Weights of a small mixture-of-experts language model, trained from scratch on English Wikipedia: vocabulary 1779.
Below are experts of layer 5 (counted from 0) of a mixture-of-experts language model. Rows are named router (the router's row for the expert), down (a neuron's output weights, with its number) and show model dimensions 0-95. Each number is 128 + 32 x the weight over its row's rms, rounded and kept within 0 to 255.
After each expert's rows: a language model's description of what the expert responds to. This comes from a sample of Wikipedia text that the model never trained on.

# expert 5
router [131 111 104  94 114 157 111  74  99 171  97  92  93 163 155  89  33 161 106 171 166 176 155 132 105 177 102 116 121 174  81  99 133 134 127 106 125 141 116 122 167 146 162 128  86 133 147 165 107 173 109 138 110 126  59 174 128 146 149  83  87 139  90 166 200 169  82 135 134  83  97 100 106 168 103 153 114 111 176 122 157 103  77 143 102 112 174  97 130 124  97 147  85 141 120  96]
down0 [103 170 191 121 112 142 148 119 222 138 124  81 136 108 138 131 149 129 109 195  99 159 141 139 145 129 146 147 130 107 135 151 107  77  72 107 108  82 146 130 160 136 117 144 129 171 133 151  90 135 143 104 112 147 150 184 115 121  76 131 122 141  91 163 151 124 141 154 123 207 101  58 153 125 167  75 144  81 157  47  98 162 131 150 148 103 131 165 139 171 109 115  98 190 122  68]
down1 [ 90  98 103 112 122 145  96 133 111 121  83 155 179 115 109 119 115 126 122  73 154 112 150 150 158 111 123  81 137 157 136 146 110 157 160  98 112  92 131 110 112 118  78 100 161 138 162  97 126 152 142 130 132  79  85  80 144 151 193 139 158  85 131  33  70  98 144 160 150 159 111 163  94 103 135 107 174  57  94 137 113 146 102 119  61 191  93 118  89 103  99 123 183 191 119 154]
down2 [124  78 130 129 113 178 133 178 100 166 158 198 158 116 138 148 111 167 167  92 136  87 143  84 137  72 160 131 169 141 149  74 134 153 169 129 194 128 200 129 167 155  97  88 115 170 110 114 180 107  65 179 134 101 144 169  81 140 137 170 140 103 124 122 118 133 155 116  72 129 163  73 218 106 139 107 132 132 163 109 185 164 147 135 109 122 124 142 137 155 107 124 147 130 134 119]
down3 [ 81  72 115 115  73 141 115  84 121 145  65 130 136 132  73  87  93  94 110 121 130 169 163 103  67 111  88 166 116 135 163 129 109  89 124 153 122  79 109 122 148  87 156 137 137  95 172 108 166  76 111 167 102 146 146 121  82 118  63 108 128 141  81  97 146  86 156 141  95 118 118 203 126 102 119 107 138  42 123 133 138 138 135  96  95 162 150  94 131 159 172 151 106 202 100 123]
down4 [126 125 106 159 128 161 107 152  72 134 170  86 119 143 154 149 169 184 108 124 181 119 104 165  91  77 146 105 191  28  90  81 129 197 132  92 135 117 136 152  97 106 109 106 152 150  63 138 131  96 163 149 166  84 140 133 121 136 138 153 153  95 124 159 108 182 109 110  77 142 130 136 160 173  85 136 122 193 132  98 119  99 133 147 122  83 176 140 185 161 116 115 166 137 116 101]
down5 [110 161 151 146  63 112 113 146 140 130 111 122  96 139  63 130 127 150 124  70 119 117 152 126 164 117 148 154 154 170 128 118 144 112 171 114 202 150 157 153 165 141 107  97 116 150 126 159 185 143 122 112 127  53 112 140 151  98 112 161 127 156  85 151 101  88  75  94 149 214 131 152 149 173 101 110 167 128 203 125 150 178  89 126 140 101  93  93 196 147 169 156 160 124 187 114]
down6 [135 125  98  60 108 139 122 131  75 168 114 115 126 175 154  66 150 124 130 156 117 201 161 119 159 114  82 158 162 103 161 126 129 123  97 172 158 139 122 108 143  55 149 102 178  68 132 144 136  93 156 160 102  88  86  95  94  97 123 176 168 145 107  85 106 199 126 130 115 136 132 176 110 135 150 143 182 144 139  76  83  49 108 142 125 119 170 145 135 151 166 109 116 157  84 124]
down7 [ 96 167 125 124 142 106  93  60 150 151 120  91 118  56  51 164 158 125  98 137 163  89 121 146 152 174 188 162 131 134 183 101 136 124 154 118 129 139 108 123 122  95 101 124 116 204 123 113 127 115 136 148  69  52 198 167 111  67 175 143 135 116 163 137 164 110 116 153 111 118 123  77 129 158 109 115 105 102  97 138 102 120 182 158 121 138 128 159 188 116 186 117 113 114 116 168]
down8 [100 131 130 188 152 160 102  81 133  66  97 159 192 170 106 134  81  90 175 132  84 151 100 102 137 158 104 120 107 136 120 176 121 168 126  51  97 104 131 151 121 138  96 130 140 103 130 109 114 113 124 139 156 144 203 149  72 126 113 150 137 172 158 164  96 145 117 117 131  48 133 220 115  86 131 143 120 148 134 130  98 147 143 110 109 174 132 110 110 186 112 150 141 170  58 145]
down9 [160  57 138 105  93  80 145 155  95 122 131 129 126  87 154 139 104  77 156  82 182 132 138 158 116  77 122 163 122  97 133 101  65 142 129 143 178 163  95 110  70 139 148 209 112 142 120 108 157 188  91 165 120 125 136 113  78 127 150 121 100  92 137 148  94 149 184 101 154 123 102 144  88 139 128 141 175  89  90 150 100 128  77 129 119 162  68 119 143 151  81 125 187 182  92 118]
down10 [165 160 159 104 182 104 101 128 139 107 166 111 133 104 120 100 188 194 134 112 117 161 112 135 125 159 116 119 138 167 174 146 120 131 114  63  60 175 132  96 105 152 122  90  88 168 131 183 181 112 108 125 123 108 107  81  80 142  79 106 199 169 145  84 129 126 124 152 204 161 174 121  99  75 131 124  68 156 182 174 154 122 105 108 131  93 114 122 118 135 144 124 127  81 138 104]
Description: Name-ending pieces. Final pieces of personal and place names, typically in tables and lists, as in Samu-els-son, Jenk-ins, Stephen-s, plus name words like University and King.

# expert 3
router [141 110  91  42  96 150 140 134 146 114 135 141 104 110 149  87 145 108 132 146 112 128 142 184 150 113 109 140 164 151 155  95 119 150 159 119 142 125 146 188 106 161 154 130 166 122 174 159 140  92 115 153  90 109  99 184 142 141 184  98 121 124 170 186 132 144 109 158 164 133 134 141  45 106 162 164 111  72 221 133 129  41 137 188 124 120 118 168 155  83 112 124  94 149 136 167]
down0 [152 100  68 107 102 173 175 169 175 121 125 111 149  68 207 119 178  87 122  84 166 138 107  86 111 144 130 171 144 135 132 117 121 139 178 145 132 175 109 158 122 133 171  73 118 197 126 143 125 152 159 141  82 136 102 102 164 157 172  84 125 190 121 169 121 142 134  92 175 141 208  74 130 120  98  88 137 138 124 142 131 150  90 184  87 153 100 105 143  89 139 125 137 137 138 144]
down1 [214  91 188 105 138 150 127 137 139 114 151  89 109  96 206  96 113 114 102 184 122 146 148  60 127 158 119 178 133 162 134  86 120  98 127  49 111 124  96 141 113 136 142  96 105 152 106 142 100 116 109 107 125  83  76 155 137 164 141 155  66 102 109 134 170  79  54  87 177 165 115 121 135  98 122 121 176 132 155  97 128  89  88 109 133  91 151 112 138 121 115 144  75  91 101 132]
down2 [169 131  95  97 161 168  96 141 110 152 126 123 133 114 127  84 114 142  80  85 245 110 115 136 139 161 162 165 107  89 158  89 118 165 146  64 129 185  95 160 105 164  83 132 121 139 116 137  81 173 103 167 141 161  90 143 138 104 208 115 122  96 105  84 115 100 153  64  73 153 125 101 120 120 144 115 131 114  92 173  93 142 108 116 149 144 186 147 111  95  85 141 136 116 117 105]
down3 [156 149 147 141 120 144 140  97 159 149 194  88  85 135 120 162 126 126 128  71 116 113 121 157 116 143  97 104 105 133 127 189 140 196 156 142 114 148 122 113 116 136 132 119  98 185 125 142 113 109 180 137  91  71 142 133 213 143  71 104  93 165  39 133 169  90 122 177 151 127  90 107 177 147 190 124 110 117 108 125 134 127 142 119 126 100 132 120 136  90  72  99 158  53 165  76]
down4 [130 124  98 107 102 142 158 112 100 199 167 186 137 162 168 134  83 103 182 110 112 133 153  91 129 136 117  87 179 121 157 198 149  96  85 113 143 143  90 110 157 149 124 134 151  87 150 189 167 141  43 129 190 131 123  61 142 138 223 132 135  94 122 100 126  95 144 123 145 173 169 102  94  77 162 131 126 119 117 116 131 195 125 126 134 118 132 181 123 123  99 144 150 107 137 135]
down5 [132 133  89 126  63  92 119 122 138 189 105 131 139 103 137 115  56  76 156 133 148 111 104  86 146 178 110 181 111 149 107 119 178 161 172 162 149 158 142 142  78 133 117 128 134 107 138 148 153 138  87 136 109 149 119 169 155  98 116 157  99 158 130 127 113  58 116 132 160 119 184  73 110 112 217 153 145 118 160  97 121 193  87 102 132 195  98 118 107  94 150 113  91 131  58 108]
down6 [ 71 124 118 135 147 113 118 106 152 145 148 175  46 187 153 127 147 144  89 135 142 126 120 163 130 166 141 133 141 153 120  88 129 167 161 114  70 120 138 168 127 183 136 111 148  88  98  67 141 109 102  41 118  76 135 112 134 148 108  70 107 163 113 105 180  77 115 157 106 127 156 120 142 128 159  80 117  89 202 163  80  78  66 111 113 133 116  78 176 130 117 145 115 129 162 117]
down7 [119 167 180  85 111 129 175 138 151 150 138 159  90 126 129 156 155 110 119 115 153 179  82 132 132 172 107 177 118 153 123 131 110 127  76 154 202 187 141 133 100 113  59 116 123 154 122 108 133 165 161 141 140 132 134 151 136 106  92 153 188  84 105 123 131 107  46 104 171 126  71 162 128  82 185 127 120 164  96 177 137  78 112 117 175 105 190 149 158 198 135 149 127 146 116 135]
down8 [178 165 151 149 146 147 101  98 123  84 157 101 151  73 158 199 116  75 110 174 136 158  84 135  79 154 173 110 209 107 127 179 122  68  95 100 122 149 122 128 115 143 100 151 168 141 119 152 112 110 116 106  89 126 136 167  92  95 105 152 149 112 157 171 150 103 130 166  95  99 133 140 123 152 173 147  69 116  99 170 146 180  71 207  85 101 149 130 106 100 105 128 106 136 124 163]
down9 [134 127 116 115  65 126 201  76 111  80 109 105 108 111 156  79 139 158 177 214 132 135 140 106 111 126 149 161 176 149 120 152  83 149 109 133 146  96 143 136 165 206 145 154 158 122  99 124 109 105 109 152 131 150 104 146 130 161 135 185 119 170 120 126 168 122 149 127  94  78 160 131 129 101  50 163 145 111 161 113 160 132 129 116 116 132  66 126 109 116  77 137 153  57 205  98]
down10 [127 156 140 116 127 177 137  63  91 135 188 126 172 185 113 165 155 122 129 135  96 127 110 158 143 112 119 121 163 104  85 115 138 205 139 139 113 105 123 151 113 149 100 142 164 139  95 113 150 102 120  79 115 192 101  77  92 179 116 103 108  48 134 178 139 119  81 138 130 110  62 106 168  95 139  81 184 109 130 102 130 139 169 139  90  40 169 103 146 122 117 141 163 117 145  91]
Description: Table and list separators. Table pipes, list dashes, colons and the prepositions of, for, on and by inside tables, infoboxes and credit lists.

# expert 4
router [ 69 115 128  69  98 164 139 138 139  98 106 112  77 196 127  99 173 137 150 180  85 127 201 163  87 121  85 112 152 166 166 121 119 116 177 164 127  96 104 126 196 145 114 147 148 137 161 138 105  94 111 148 101 123 129 153 149 133 135 110 124 124 112 133 190 172  93 142 147 123 131 156  83 123 184  93  71 112 177 192 123  75 105 142  78  80 150 106 123 104 105 184  97 149 114 115]
down0 [125 149 117 127 189 113 135  60 143 171  77  96 142 182 159 170  81 213 165 130 106 170 149  66 137 181 139 157 157 144 118 156 154 104 128 140 213 189 126  91 136 147 148 124 173 148 167 189 126 146 102 114 144 166 132 161 140 126 187 197 153 129 111 137 104 167 140 129  86 116 146 105 106 141 158 163 115 152 168 134 118 145 145 117  90 150 159 109 173 124 140 101 113 128 145 160]
down1 [170 161 149 133 136 187 102  68 141 108 184 201 104 130 118 111 131 103 107 125 150  98  94 151  89 127 133  79 147 113 137 152 108 132  76 145 110 121  99  69 105 126 148 110 173 108 139 137 134 178  63 142 126 100  95 120 122 148 127 102  82 198 102 124 167  78 111 139 121 164  95 145 141 136  97 132  50 137 107  77  65  94 127 140 161 108 145 116 127 195  98 182 120  66 134  92]
down2 [130 148 130 126 167  89 113 104 146 153 112 119 147 162 135 107  98 111 180 129  81 124 153 119 113 172  81  98 101 152 150 127 120 164  79 185 232 131 108 121 111  77 108 127  78 177 160 123  75 122 136  92 147 141 167 121  64 107 116 117  70 151  88 172 160 144  92  80 145 115 133 124 108 176 126 156 154 187  78 100  76 176 112 161  99 126 126 152 166 134 142 138 105 104  72 107]
down3 [ 86 131 104 163 128 104  97 138 154 107 138 119 154 147 188  82  79 113 122  93 131 151 149 138 130 139 158 154  70 175  94 109  96 118 106 131 154 179 142  61 120  50 107  98 177  97 128  74  83 150 105 146 102 141 122 170  88 133 134 132 172 115  88 120 164 100  90 118 150 123 143 122 126 145 138 102 196 144 149 129 125 111 135  24 126 131  51  70  91 124 105 130 107  89 105  94]
down4 [117 112  94 136 157 155  79  78 159 170  87 115  84  62 100 135 126 131  80 169 143 182 134 146 128  75 216 171 147 168 131 140 120  61 116 132 150 175 143 123 150 158 128 115  71 146 220 151 115 108  92 126  98 124  98 130 172 123 110 142 143  70 151 131 134 106 112 147  92 132  98 115  92  75 120 100 103 114 103 171 149 184 116 151  83 144 152  92 171 154 136 141  86 136 128 120]
down5 [113 135  99 121 123 107 124 207 135 122  68 173 117 119  95 114 143 106  94 138 106 192 158  69  93 102 189 119 159 171 139 125 142 113 140 103 147 133 111  60 146 102 106 125 168 124 104 111 190 137 149 141 105 133 133  83 121 167 131  81 145 134  94  70 108 156 101 116  93  96 120 144 135 160 135  52  99 132 125 115 176 181  75 162  34 166 130  89 101 100 159 124 122 164 133 141]
down6 [169 140 121 167 160  69  72 113 164 110  84 156 105  95 170  98 105  82 121 167 130 146 139 140 150 150 145  97 121  97 151  66 154  91  74  75  63 137 101 132  53 129 172  98 101 178 115 133 136 121 149  89 153 160 119  90 101  88  80 157 101 181 108  87  94 171 160 104 141 127  88  79  81 131 101 136 137 146 122 108 167  99  89 141 134 179 146 134 120 180 112 130 129 113 108 170]
down7 [143 102 141 130 110 134 102  77 131 242 100  88 158  96 212 111 102 113 112 134 141 165 125 101 171 154 172 111 166 138 164 158 108 153  60 148 155 138  87 101 140 151 152  90 123 117 140 165 128  84 174 143 144 163  59 116 176 146 112 145 109 133 124  82 123 160  93 113 123 167 140  93 102 135 132 101  68 115 131 152 133 117 177 124 131 161 120 126 188 117 123 124  78 188 161  95]
down8 [117 155 147 122 101 109 140 167 112 195 151  89 217  95 149 180 151  91  97 179 121 143 170 126 128 126 101 144 116 126 109 140 133 131 191 133  93 179 105 155 133 117 124 128 100 205 111  65 118 154 106 117 160 158 124 154 177 167 149 131  88 124  94 131 170  82 136  58 140 134 151 146 138 127 199 105 107  48 121 181 101 109 108 151 143 138 106 101 138  71 104 138 162 145 135 105]
down9 [195 133  94 160 123 162 107 137 184 103 121 124 123  93 107 123 121 120 146 110 161 133 111 104 112 183 154 132 163 112 142 123 169 100  81  74  88  51 169 129 134 159 156 104  80 105  88  69 140  68  99 102 141  80  86  65 155 122 134 145  97  67 161 141 118 115 164  86 136 147 183 115 146 154  59 107  94 160 100  96 151 150 149 120  86 118 120 103 115 141 132 126 143  48 115 121]
down10 [ 50  76 169 177  49 137 149  83 156 144  98  98 111 141  77 143 149 147  95 152 152 182  94 126  80 115 169  99  76 193 136 127 133 144 134 136 141 150  88 164  71 102 111 149 125 111 140 147 139 121  97 172 100 168 147 133 141 160 102 174 176 152  86  95  99 175 138 112 123 151 110  90 144 151 107 127 114  87 155 149 181 115 126 142 101 157 154  96 128 165 193 151  79 120  91 127]
Description: Commas and common function words. Commas and the words the, in, and, The and at in running prose, as in Rio de Janeiro, Brazil; In the fall; moved to Berlin,.

# expert 10
router [103 100 122 106  76 169  80  92  94 162 112  97  99 156 158 106 132 148 102 176 122 156 135 147 144 187  92  77 134 148  69  99  97 148 160 122 153 176 113 108 129 153 168 157 110 104 166 161  91 168  95 159  57  93  95 126 161 168 139 102 154 151 125 171 159 166 101 141 125  97  96 116  98 159 132 102 107  92 128 168 155 110  20 154  91  94 159 121 161 147 111 147  90 152 112  99]
down0 [126 146 121 164 187 127 125  86 125 124 164  87 105 155 132 102 110 119 151 101 100 136  54 107 140 137 145 119 126 137 104  60 146 167  96 178  88 178 129 196 107 153 147  88 112 135 179 121 141  95 143 215  94 200 126  74 124 197 149  58 145 105 173 149 112 115 107 155  85 150 126 122 134 134  84 115 134 114 123 148 121 104 116 142 110  89 121 144  60 126 155 165  85  97 147 150]
down1 [119 142 144 101  92 137 157 126 136 156 129 110  87 144 164  85  79  81 147 132 196  99  99 103 100 124 143 149 157 139  89 123 190  89  80 133  73 129  74 136 146  72 160 102 144 110 160  91 110 175 156 163 131  99 107 130  93 149 173 158  63  58 137 161  98 136  88 100 150 149 145 143  55 135 176 144 104 162 178 162 161  57 165 112 161 138 131 148 125 110 140 133 165 140 107 134]
down2 [120 139  87 150  81 102 174 119 112  86  79 131  99 111 106 121 164  91 143 133 138 131  91 157 175  93 156 136 102 109 117 164 115 143 141 158 109 124 113 109 197 155 122 118 192 121 152 201 118 109 118 167  93  48  87 123 155 153 151 131 192 173 152  96 143  88 147 128 134 136 143 103 129 111 167  73 129  65  50 152 124 132 132 110  83  92  98  76 119 106 139 197 161 109 153 107]
down3 [167 122  93 107 151  96  95 126  94  61 164 106 162 168 126  86 108  99 114 129 132  93 144 131  90  97 151 149 143 118 148 102  74 105 132 145 140  83  82 145 146 130 150 131 162 128  80 201 104 168 140 138 107 191 123 149  96 115 159  65 164 124 135 133  96 151 122 158 116 131 130  99 140  65  97 166 152  97 184 172  97 109 125 145 160 168 197  82 155 131 131  85 206 158 178 113]
down4 [140 196 105  85 101 213 105  80 115 142 105 153  82 136 167 116 137 149 141 146 108 163 122 141 134 121  98 168 149 157 106 103 105 171  97  89  99 174 132 134 132 118  83 146 134  40 118 107 143 106  64 154  79 116  83 108 108  95 137 102 101 143 186 129 157 158  75 158 176 105  95 109 131 148 159 143  99  62 130 126 121 136 162 103  89 120  91 133 183 143 135 140 124 153 204 143]
down5 [108  69 133 168  88 111 164 100 122 153 171 108 179 110 111 182 103 122 165 126 165 122 142 122 159  90 134 151 105 122  99 154 125 144  91 100 213  91 142 141  64  97 148 107 123 118 108 104 129 112 128 143 129  86 130 118 159 179  81 158 112 109  60 134  68  97 145 137 109 158 131 136 187 128 173  43 194  78 111 101 141 152 137 133 156 140 145 153 180 178 150 126 154 124  83 153]
down6 [125 104 127  68 138 110 129 155 132 161  85 151 118 135 119 118 153 102 139 163 145 171 184 188 116 162 144 153 120 181 179 158 126 160 102 171 144 189 183 158 107 150 129 109 164 101 133 118 111 111 105 161  69  91 123 167 122 111 146 153 151 164 112 120 169 172 112  77 210  88 155 148 131 110 142 125  66  74 165 136 164 156  92  97 134  87 123 129 114  94 171 146 106 139 105  44]
down7 [177 103 144  57 139  26 221 171 149 109 133 120 131  80  81 130 135 159 119 117 174 118  88 142 141 121 192 131 150 106 104 126 128  99 104 186 122 195  66 107  85 139 142  92  86 133 106 180 102 141 171 108 126 130 165 132 136 110 121 167 137 146 121 175 144 137 169 128 144 116 131 136 201 169 151 137 137 149 132 147 124 139 117 178 123 131 197 129  92 148 131 126 127 112 154 135]
down8 [127 141 106 119 122 126 137 127 131 112  92 137 124 206 111 132 106 129 186 137 146  79 178  86 117 136 123 178 134  78  90  83 174  83 152 154 119 109 146 159 153 127 150 122 100  78 133 151  95  58 120  74 115 117 125 134 115 147 103 114  63 120 103 159 156  50 110 140 161 189 159 119 111 130  82 140 124 194 167 137  57 114 152 158 175 175 148  77 147 194 115 132 134 113 118 143]
down9 [ 94 126 115 150 103 153 117 126 140 126 140 118  96 123 143 108 190 120 145 103  59 111 181 122  85 155 129 129 147 139 105 116 151 160 117 131 120 108 161 106 113 160 166  64 160 167 122 214 128 144 197 107  94 128 142 147 113  81 116  95 151 176 110  93 188  98 106 103 113 114 139 138 166 163 102 148  58 129 151  79 136  68 132 150 163 134 156  63 113 104 111 186 170 194 152  89]
down10 [110 184 144 163 131 136 115 104 106 173  81  41 172  94 105 120 167  83 140 117 208 107 160  91  89 141 159 132 104 100  78 120 104 152 168  99 191 116 130 121 144 149 115 163  70 126  90 152 104 100 141 164 126 130  90 112  97 131 129  89 102 152 123 161 161 154 148 190 118 123 139  98 106 124  97  88 115 164 176 122 170 150 106 165 190 107 140 171  95 117 114 117 146 189 108  81]
Description: Word-initial lowercase pieces. First lowercase letter or short opening piece of a word, usually after the, a or of, as in ass-igned, stud-ents, pl-an, h-uman.

# expert 7
router [134  99  89 139 138 136 153 125 117 133 105  37 123 203 154 133  92 139  88 172  94 124 130 143  86 126  95 126  62 107 124 129  79 142 156 149 171 123 183 109 180 136 104 143 130 135 128 133  75 120 124  98 105 109 108 197 107 131 153  91  65 121  86 144 202 116 100 180 133 132 116 107 117 149 163  72 118 146 122 124 144  91 137 113 121 134 156 142 120  44 122 109 106 183  69 172]
down0 [147 129  75  78 136 125  78 127 102  99 100 140 153 146 162 104 116 104 133 114  72  94  58 198 111  79  90 159 147 151 143 127 132 160 110 140 124 128 132 147 155  91 154 127 127  92 152 211 136 122 101 211 177 135 155 125 101 134 127 155 160 145 194 161  95 125  75 119  98 165 123 165 140  64 140 127  65 133  99 188  92  93 108 128 158 178 117 121 140 154 149 155 149 100 146 110]
down1 [115  78 138 176 125 163 109 148 160 210 173  90  92 153 125 121 126 124  93  80 191  68 161 150 105  96 126 140 145 162 100 101 161 143 134 122 149 164  88 145  98 109 126 134 119 165 129 127  89 176 151  98 105 162 104  81 164 132 122 110  91 168  99 155 168 172 110 147 149 102 157  69 157 177  93 132 148 150  98 179 144 113 104 145 103  58 149  76  86 133 131 122  98  83 185 105]
down2 [129  96 166 147 128 124 132 148 129 151 170 104 124  99 175 129 129 148 110 104  72 149 133 131 108 176 127 148 152  89 100 133 165 112 116 145 168 187  60 133 161 137 113 150 144  85 117 104  99 211 147 152 175 175 135 179 172  85 158 168 137 121  95 134 161 116  96 122 142 136 168 129 164 144 152 179 115 214 134 166  68  42 111  82 166 129 164 115  99 131 114 163 123 172 131 139]
down3 [105 145 127  96 155 113  99  94  96 164  97 144  81 119 163 116 135 162 122 118 129 102 101 134 200 115  94 156 160 111  71 143 116 203 183 102 190 171 164  76  90 167 102 184  78 160 121 179 125 140 142 102  89  49 162 145 120 173 125 118 140 128 145  94 115 173 116 131 115 144  55 116 117 168 168 164 174  89 180 135 156 134 132 105 100 136 134 146 141 137 142 151 155 153 149 103]
down4 [ 84  86 107  77 103 150 117  84 103 209 105 117 150 138 153  55 139 119 150 163 116 147 136 114 151 157  87 141  82 137 114 119 128 128 113 207 164 192 149 106 132 172 169 195 145 129 185 130 145 127 107 145  46 145 127 128 128 155  90 105 153 186 125 129 135 160 105  72 160 127 103 137 155 174 115 104 127 184  88 148 104 105 163 145 139 131 153 154 185 112 159 157  98 103 142 137]
down5 [169 130 106 157 148 133 131 156  75 162  56 183 138 165 117 174 151  94 107 178 133 107 106 126 119 102 146  97 145 118 167 127 143 117 140 145 169  64  87  89 114  77  82 153 141 119  86 152 177  81 124  85 130 139 123 119  88 168  87  72 137  91 128 126  84 121 105 106  73  82 124 150 181  96  91 169 103 102 149 135 198 138 167 158 139 112 101 102  80 155 135  86  99 157 103 156]
down6 [142  86  96 113 144 152 121 152 167 116 113  79 130 140 116  73  95 106 169 148 162 114 138 167 147 120 180  94 156 140 176 155  85 102 127 113 166 118 107  92 182 104 154 134 100  96 128 158 182 163 117 126 137 144 158 151 142 120 137  91 174 117 184 170 126 185 174 185 122 131 152 137 141 107 132 109 163  19 132 154 134 150  93 116  53 146 138  43 126 110 115 136 135 177 152 144]
down7 [171 104 156 142 151 151  56 102 117 153 188 124  71 134 146 122 122 123  89 109 159 129  79 126 132 121 121  86 151 143 134 126 121  90  77 183 118  75 100  60 138  95 122 136  78  85 152 151 115 124 181  95 154  86 132 106 224 105  65 153  96 138  84 150  87 109 154 155 127 117 111  88 102 165 140 125 109 135 129 121 149 144 104 118  96  99 153  86 157 177 102 108  81 189 152 117]
down8 [154 100  99 109 177 130 165 102 160 183 156  98 135 121 173 114 128 168  99 153 128 137 139 102 109  88 175 114 134 101 163 111 129 139  98 137 187 149 113 199 124  97 137 128  89 154 155 157 143  64 168  97 145 195 172 107 142  96 140 151 100 104 131 155  59 105 124 147 147 140 171  99  89 135 141 128 121 161 131 126 162 181  96 131 170 145 196 160 134 189 156  53 176 155 104 162]
down9 [146 112  65 100 135  86 116 111 161  89 131 132 109 162 165  80 121  87 158 182  95 124 125  99 139 103 123 220 132 142 169 153 125  94 124 113 161 109 119  86 108 124 184 142 102  97 187 109 148 116 135 212 110 153  92 166 101 208 144  96 107 184 147 124 126 153 146  90  87  67 151  87 169 120 111 188  56 137 101 154 131 116 149 176 122 130 139 128 110 120 127 140 126 137 123 137]
down10 [ 91 156  64 172 166  62 149 187 142  89 160  93 188 132 110 148 152 158 149  99 117 128 141 133 134 182 143 112 156 119 132 176 120 140  88 140  62 140 120 166 181 135  90 118 185 100  68  89 118 165 143 121 144 140 146 101 134  88 169 132 148  80 158 119 188 140 156 122  92 142 134 129 141 136 111 135 159 147 104  79 189  85 130 110  98 164 135 113  62  93 129  87 148  96 179 111]
Description: Verbs and suffixes. Suffixes like -ed, -ing and -ly, plus auxiliaries and relatives such as was, is, were and which, as in relativ-ely, launc-hed, unus-ually.

# expert 11
router [ 87 110 101 124 104 137 141 113 101 162  71  93 111 125 165 104 145 162 139 140  96 113 153 171 146 171 119 144 136 182 111 121  96 142 199 152 132 174 125 127 119 101 149 157 175 140 157 144 117  92 119 177  39 129 118 175 162 181 132 103 117 193 180 160 195 162  85 155 135 114 146  98 127 152 139  75 134  91 117 143 120 108 103 180  75 111 143 101 168 148 112 186 122 149  88  74]
down0 [155 154 172 151 144 131 129 242 129 147  82 100 186 207 105 143 147 167 134 120  90 145 182 100  74 133 138 162 162 123  72 122 142 151 139  93 134  72 109 152 102 140 151 122 135 112 123 133 154 153 153  66 158 140 150 187 100 118 145 153 120 103  89 101 173 126 170 111 151 138 159 172 117 127 107 149 141 191 126 147 100  86 114 151 152 186 160 119 133 124 139 123 160 192  98 145]
down1 [116 122 127 155 160  99 119 107 128 141 145  94 106 114 130 116  85  55 112 183  98 135  76  71 128  90 144 132 149 166 131 110 119 118 109  96  37 190 135 126 160 149 170 144  87 103 169 125  70  98 185 110 102  94 107 112 164 137 146 105 124 127 134 123 183 123 119 171 135  90 134 149 110 104 115 112 175 100 109 107 156  14  85 159 136 122 184 118 133 152 164 104 115 110 175 129]
down2 [118 136 110 138 112 134 139  62 107  84 131  84  78 133 185  94 151 113  98 136 124 167 149 119  35 139 168 126 132  89 163  98 129 105  94  78  98 116 195 117 116  83 118 125 145 129 124 146 125  94 148 119 100  74 138 159 130  85 101 108 143 132 107 196 181  98 118 108 150 128 141 151  95  39 103  91  85 118 107 174 155 142 104 121 155 161 191  99 170 119 166  82 138 136 132 169]
down3 [166 107 131 160 117 157  91 143 165 103 207 164 150 120 188  89 109 169 171 119 144 111 136 104  83 129 126 126 132 167 134 167 142 126  76 138 124 154 159 189 112  98 176 113 114  96 130 136 137 175 129 112 146 142  93  75 231 178  91 111  97 126  98 149  81 151 117  97 195 140 128 123  97 122  85 152 144 139  99 146 118 182  83  69 127 115 152 150 121 161 138 139 100  65 111 143]
down4 [144  87 199  83  61 128 130  90 155 132  98 168  93 136 130 112 140 169 107  91  82  91 133  93  72 152 114  45 150 126  73 152 102 135 111 101  85  84 119 148 120 145 102 140  86 166 104 130 116 157  79 138 136 127 182  63 105  99 128 148  35  97  89 133 106 103 155 142 152 145 107  97 105  97 126 185 137 134 109 100 168 140  97 142 110 169 135 150 160 130 112 147 120 119 120  72]
down5 [101 110 110 133 117 141 148 133 140 139 144 143 176 127 110 147 124 152 134  85 102 104 104 126 149 140 121 166 103 154 119 142  95 139 157  94 164 132 146 162  22  86 131 140  94  95 135 128  82 156 130  87  87  24 124  71 120  92 111 164 116 105 156 147 156 107 168 136 112 143 172 127 234 134 167  95 117 141 159 152 173 170 160 174  87 102 123 153 124 132  80 159  96  86 106 108]
down6 [ 91 106  83  90 125  99 105 146 208 109 152 131 115 147 146 116 141  91 150 179 118  58 111 112 173 101 104 139 132 136 108 125 119 174  80 173 147 202 129 111 136  97 172 112 100  71 136  98 157 156  46 135  82 134  91 122 114  80 158 149 195 112 143  90 129 173 125 152 135 132  90 145 114 143  99  82 124 162 128  92 118 179 133 161 161 132  88 152 103 182 120 144 125 188 101 146]
down7 [ 84 148 114 118  82 141  98 114 156  91 184 108 166 118  76 180  94  90 122 154 174  62 118 150 159 169 145 115 175 134 165 118 146 137  95  79 137  73 109 167 142 122  68 147 178 133 167 139 160 160 130 121 128 161  87 155  93 160 148 107  78 159 119 131 156 159 147 126 107 153 134 116  83 106 205  96 163  85 172 125 115 161 170  92  79 135 121 113 143 110  79 128 186 106  98 103]
down8 [ 70 157  58 175  71 176  81 154 164 137 116 169 133 148 158 108  69 162 159 159 110 127 175 128 140 146 103 170 159  95 150 148 145 137 150  38  97  44 119 117  96 122 149  97 110 115 168 106 168 134 121 150 167 121 155 131 106 149  97 127 105  90 113 112 109 162 134 114 171 108 142 171 152  84 180 156  78 107 157 131 112 155 135 107 119 111  70 121 139 118 138 159 151 152  82 175]
down9 [ 85 160  89  74 124 110  92 182  72 125  93 167  76 110 146  72  88 132 136 115 187 138 151 171 172  74 145 122 158 120  95  55 120 146 148 117 156 162 147 100 109 144 147 118 106 145 149  86 105 170  94 162  91  80  63 140 173 112 174  91 154 100 131 133 160  96 114 126 146 126  97 171 133 134  76 132 137 172 109 144 143  63 146  94 143  80 138 142 111 111  71 120 174 133 138 133]
down10 [ 79 128 123 136 172 115 121 167 117  81  96 177 141 117 101 146 110 156  68 140 150 195 141 154 152 143 191 110  72  63 129 161 116 124  99 151 135 164 140 110 146 171 177 109  65 143 130 129 161 167 174 123 106 112 129 142 110 108 156  58 141 154 146 112 114 116 138 120  85 138 106 136 116  69 124  66 139 115 171 151 130  72  58 102 149 194 183  91 115 118 102 173 147 142 144 125]
Description: Digits in numbers. Digits inside years, ranges, percentages, addresses and table figures, as in 1895–96, 41.4%, born 1996, 485 Bayswater.